Below are experts of layer 7 (counted from 0) of a mixture-of-experts language model. Rows are named down (a neuron's output weights, with its number) and show model dimensions 0-255. Each number is 500 + 50 x the weight over its row's rms, rounded and kept within 0 to 999. Numbers have three digits each.
Before each expert's rows: a language model's description of what the expert responds to; "raises" lists some tokens whose logits its average output raises strongly, later layers aside. This comes from a sample of Wikipedia text that the model never trained on.

# expert 5
It responds to: Years, numbers, conjunctions. Years and small numbers ending dates or table cells, as in "7 April 2008", plus the conjunction and, but and adverbs like back or fully.
raises: " of", "h", "r"
down0:364457580535458526475459485510466416429505462494512472401419583481462506598554558474467469499587511542407496432490497423474497441457510470514454485483374531513539506529472605421520544534485425564457565500473495615499513550430494535406489496456471531486471441539498603466539579471521537464493529548495515576469440538486492410610477493394533406555622421480477496473601544431461486443523512482448531472536586522416552480389562502535456464459543422512412577504461461472477563469474439536489497505460447514523469468423489519547551595537463544337526528477529500438508466497488442474559536455525474490450459526504579469472449501426489465484535512466496442497507508507491593565438508534454515528419590482585452404482458523464463461474482491516464537502426473541580465500598511
down1:481510425506451480542480473495551511484514504542469512771434515531470490435494507528503469404475479482509543471505509492435559550458517539508434517522475560493496571529489551460512461526464454411489496540511496532503514533536480414448467549570531474555519524456536518534467130387501540476507526509514463525540515494555542578438480478515557542472508517528500550535496447475541498518534483559497532480485477554527534503479486561462558508485520415464377471492451517468530511440521541534497519503522499481514501546505476539487568472425528425697483473508535550464546487532527448463519523483467514549475538504504499526433532523572534544473441555583486423477494477587591519628519482512490452556498588474528479494541538528514485516508549534496479483474543471534541448527541573
down2:494571546544508511463530445601405538519586542471485466589568495412513432477515476609544487534555481514582602562570494505470521580456622496455547567479514540545534549584450448470439409458482531428447497510627565535460485414498464493575511485597436517464475504439499495467531360465522548582451480503536505463543488532456438456531516441555499536531549489444449523485449469573476452491616480569453514535477503511599542429489423514367529467403571490521416573497501407583461420504384454482466543488470557564525559538455499541392430476579546552511500455485483507504442505585532547453511483455462502560443501498545476527451515477449549511513515540511559515554558567533423505504469473495451470449528547524611517514500567496533450525492565462593503429516534437474458495481532537

# expert 6
It responds to: Nationality and proper nouns. Nationality and country adjectives, name fragments and inflected pieces, often in Cyrillic or coordinate text, such as Australian, States, Walla Walla.
raises: " of", " in", ",", "'s"
down0:451465475503421472489443534523577557553506577514465535607472504495434395497532525518412503484570506429518510548584516558468518512499540539460494594539488535499434505538522566405491466496597441495502465570454440442545450486472551449415484422579512566551530456569398561570480330471548554460452529505553526490493572456450470548461570545472456530600530509495445496512515503523515538416475533464524550445530464532528590543493461434451431405548480489521490471528404515581447483570541463456421476535538528536517502501529498506479521433547433485623523551550613504581425527507535512463496477415564482483481489552461503404490456552473522441479548435550501555500504426576436518631532445401410511514554540410509526427466578532497447493509604468586478465540479439544493545520466505
down1:513480483503498385485623522527519568444511428500517528504447557459460509570434487489538542416541461630421465498471440523465384622406447480469467448544482652506565433519552542510498482438486610561503413460576465543407474494499452454502497496419471498541429552525509640547480434414576437554510411555481552432457508430535582496545500422550474479484449398534509479472502501552560502502516555477534469454482399472458404526484529475451504471491453467485443529439488494512532454470518463568493556474499524552507509459465473470463440441514553491619500516503550424435434540458512505480460407564534520585580498502525485485519524492608544428526525499548470495518483496616431478578398484480530436526494523490530414516446500443523572526479535471455536414512491419531565496516557487
down2:567499551452559538495546446405531520481496479421520443702443500445456548530443547483397531501544475398463409483532557488477575491399530543508460463474565596523450524587523510453514537482467495646501515441455496478522483510465457478481479540587561474482440518513486487492536212463490523424499582459474459542455552505442440452589571502527498507582484516511541551452576490468539481599493553529503512578507463536527429455517491490438515501538521516500597529425507533521445480439508451531385515553549522495471535496530494498514551463530548441588496515552524469524465463471485542542424497513487510495426524558452538500437397532404531487500579486529463532506520513508465520596565511519424465540540485526501550516499484498557496491467495586542467464429485440453444418530470526

# expert 3
It responds to: Mid-word consonant pieces. Word-internal fragments like it, ri, ul, act, ruct inside longer words, often after dis or S and before ing or ed.
raises: " of", "ed", "i", "es", "ing", "ly"
down0:534447575499548576437498544473527567530528579521481507355459537464475502562508524413527465583449491478642472462478509454494599425446511498472540383495552478576476450442497581418504484473615485390481468482472557525449494427471564487473500437451545542521562589506488531514517703501559452499475488542537560518545491492414542452454616505524463531555487469481434575568489528492443525500478492374507527501462462526512484445467514488579539488521536434464531453530460614504493529469501457489507503431541473545519532532506566411544485553483425483429505441411594518512530456500559533513545573419485499447499484422444459546485557503527525513517532439474501587502561557535530489491548323554498448536512505452497449450498571420483536570554450491486417514514422525485528539480550480
down1:545499449499466603449540627428455524460449530512521521500511446540518433485490510498503517523498536467454484578517419504476513558518534537535498429512513562448549432476469550483449489459423454522514502516462573548518605518573479603511535487515516423403520513471489564492457507539600581516360491551474391472492565449397479578365448416556418455458522454518539608517544442486532493505475584454482501474550488462489507530522441455553445471525526480583590465492509457531445477537508463496551538397550559499417421466501446526482505480506474548445542447573502536477450532586548598495434433480522466542571490422457522476570506475533464378538482520511474467510561615487511384510479482521524561514608498543447462474513602427478572532556487562520592504566491623500460564449530519
down2:502437423464537552423418544448544502466519566554513603499620469436386424536557597490507476400533527445526532529485554533488503418471487478457631516551425516567423514530505525496490432531551528469512451457497447522522518541412551454488491539453543513470454524493487524490539449529494429539468561424613549590490464469428456429545479519505492499644494584518481471471470514454436442549452525439405578551453552515482475454491551363451534500550449584468593509493478528488546528533425545516551485537560504485536479595489450412455511487512445428580559523553424481510468532519489528469504487545543406578505524559553615538508521573548488553468470567485467544495490414557554579495377401482504550503478440458395537502524463522532554471523480563450468513484486457525441513503552572

# expert 15
It responds to: Table pipes, math subscripts. Table cell separators and filler like and, as, to, plus subscript digits and single letters inside math expressions, as in \tau_2 and 11⁄2.
raises: " of", "r", "p"
down0:536486523499472506519485547484539504535471538465511496210585570533468516463477487518548455541464547532516481539422504497509463530534522508550513471517494459543449461480558476476521468546545503385493449515494492541589495543525474474456471470494452432526497436517518485427461073452500517510448462548557517492483557528509517546515508521543454483476459462410504476539460523464492499486500558437478490500471466478510512475527519464585492482471466517499549526554472503556478473559488494517496523492481525492505518511530516495562514556504490485265501463479525499485468489452454517500428418513557474499568501496527512473484542522549497489543506502488488589468536495483479458352527464443499516470504442505515541492476486485496453521496484541540508493512490512419507503514511469
down1:549536457383434422484432554553544464526459632499407459636478464510465557448555469542460469562502513525487600510446479470462496589550555542411516536554544575542511413454640599528523452492496470434480445529464447582544509500436459531452435513437435578519419586528556450463599525499453479462473500603445472473604492492445514536497431487517488565408627480520480497522530501454517476545528509466592476507537528516523439499550492482521574482470542515531509453445446449576527537582416529555457491496492394430419513511492492475526532463463452498467562402538502452470495554537514512544521473536521479556549456481469444385555478532436472530492516478510480578472523447461512413523543506422470500400452437611541435470454487523517451461410474504466498490491433581585545516469537526
down2:441572561518463558595529519486484607426425545518655495342533555543473495500546530428518548570538584607537497515528538557502561623444442453510543430523523549484438528488537474551544472542459518513455514486453582564603522488455457506468474411461489500481526505581405506532564363448466488411537503482498531505542488555488483492507506500555482528580489477419513497537502637574509548506538583505524534520485451494501498475432478518547465516486492491526439540495558531549556579504518455473498472497561549483504533439412573513475511493578539492426542534625498524538425555446413495575513584530488471548568511501604583460600406514458462485485375529432478451476538520516449507390525556499515543505490471467589522464468496452568498485533501424528549467487540510546481541449417463

# expert 0
It responds to: Mid-name and number pieces. Word-final suffixes and middle tokens of names, numbers and units in lists and tables, such as -ation, United Kingdom, 0:00.
raises: " of", " in", "'s", "-", ","
down0:485455575570502520558525532504478523479457572549575371383552511503493548399473540338482500404559505587488494490583428533469493406496514563534582439528575558541511488455502502543514473552582452597446462529425383532559533500498544515451469552468482461395495490443463444427492621518460426540450422481494473516452538438452452480542572405567461469435554530519535441543500592473534525528511508487574530585572506507442462512557499499502539519620491557429615541501485516490473469458461553397474555476576507492526577480579521386480495479596535491404479487503514536425520448511509503548501518473499573504552513493554479571524464387450511455513474509490524564493504458502504442458597521570423574478540544469493530535491424468542548503522482441552460562491534505521489534571536489
down1:534490463577457476527566539507475499454468459507570602567434489518370362435487471504555566340408514478490475522577418535513496478546549495548408484482546470523438513500529465580598526507504487445436461531453501491534502494608466565492524444471421485436480522526538456498530327615527519523509361450502591418436486488529491544427486508539535550557472432486558557493468516508518434519497543463589572546510472512455488591487492513450511485516543453469537520537487476570531532470503504458440523524461515452510525487466429480385520533577553536583559499527554481523522503564519582518472459560474471530468520469523504582542452518442528552471429537552487453550454427475412462494430491429542463534435509595433445541503601572572416520522411469446573509552522549461467453552472492
down2:617508468495519449473534479605545504601444538562506486412549625510469479535528555433519530498484590465480630503538529453634484597500523544538437603516447517503467403491468516519495470501503507557454469554470472500488494520571481548432588478568449393473512547500485514439524584449521466523464513569523433516528478492486523577488481484546519570498601518485553474490575535509480476417406552436434536430523452519506529547401384466486476523575581513471542464512463521529477612515346480465486477513476501513427492467461526489408505497516468542448556518518521432465498488577541555511462494496447511517439440477523472449458569489583498493540543501572544492428488349491556537539575467483523374529436540500490522510502539401502550540543440391521544537493542489511532496593427592

# expert 10
It responds to: Name-internal pieces. Middle and ending pieces of personal and place names and title words in credits or tables, such as Suresh, Abergavenny, Series, Role.
raises: " of", " in", "'s", "-", " and"
down0:424473481456430583486501493465479496549505512503488511762480487418491502451494534525504460456548430580409477558578475501480461523538512458526469464517517609440473486462501541502496543468510467753425563464523517469487516528565497570506406499539461556454535499453520530560505718392509576510529489495487585493500497592433479482568476470530375442568466473448499462505478509485536526541452500456504445481517517531467520404484484472512517514482553444531508445544444473461424464482507584435519535538500457517489533475545544520479410499499470481664485459551549465530464452508502479503430509505513492458438561530477497550485489479476541531499548524613530435515467494484474482618546581499475504533484464512496496515539466559506527424520423530528507509487441439514483455459522488
down1:516467504470585536467547462507453548460453571495611463472492419534548560470450472518461483479521509492572428456380585424531506472544536543538476493537564502525567398509560495562561508576515489533500466499499475522546408393472477483517620490527480520382452459511546499574469477519492416511563419537537472515386434427500469475415489579501516483534377480536479524539494527450462497467531482441535437565421579371550518448500497512542450473380556491468513376547498467533572440544525497414423515472588512458639414445454549454509442519609462439469477445447527534449518462437472535472422525537472422501482479519497569438478393515463544524463486465555431526487519491446527576423484519512504492440550546566610501526510475481489526484505498518440494469494416405485535451557541509
down2:526442564424471449511473494528505477465519441520483513252483535515453552513557460481506514554450477509527481466387499541572457504465511498479417486516495393535393460527448460523459425545527493416509508548435590561605467511487529485520471507499503573509428517410435507612576238551479538509539431551494468450464489419499493543553533488501517409538539543517504456482506431513514519503524534489474555500493438526480478531510480471618476541416470509505438496456510543513591488458466437606487522429515458493468527501438466473488517501473489513324519485487535487456528446455512472422494522455464488570537486500496389505496507497504487461464484418538486480524545550444492512332487472467481544537536519523498465507481485409466510458468469491459551539497463478436509560499602467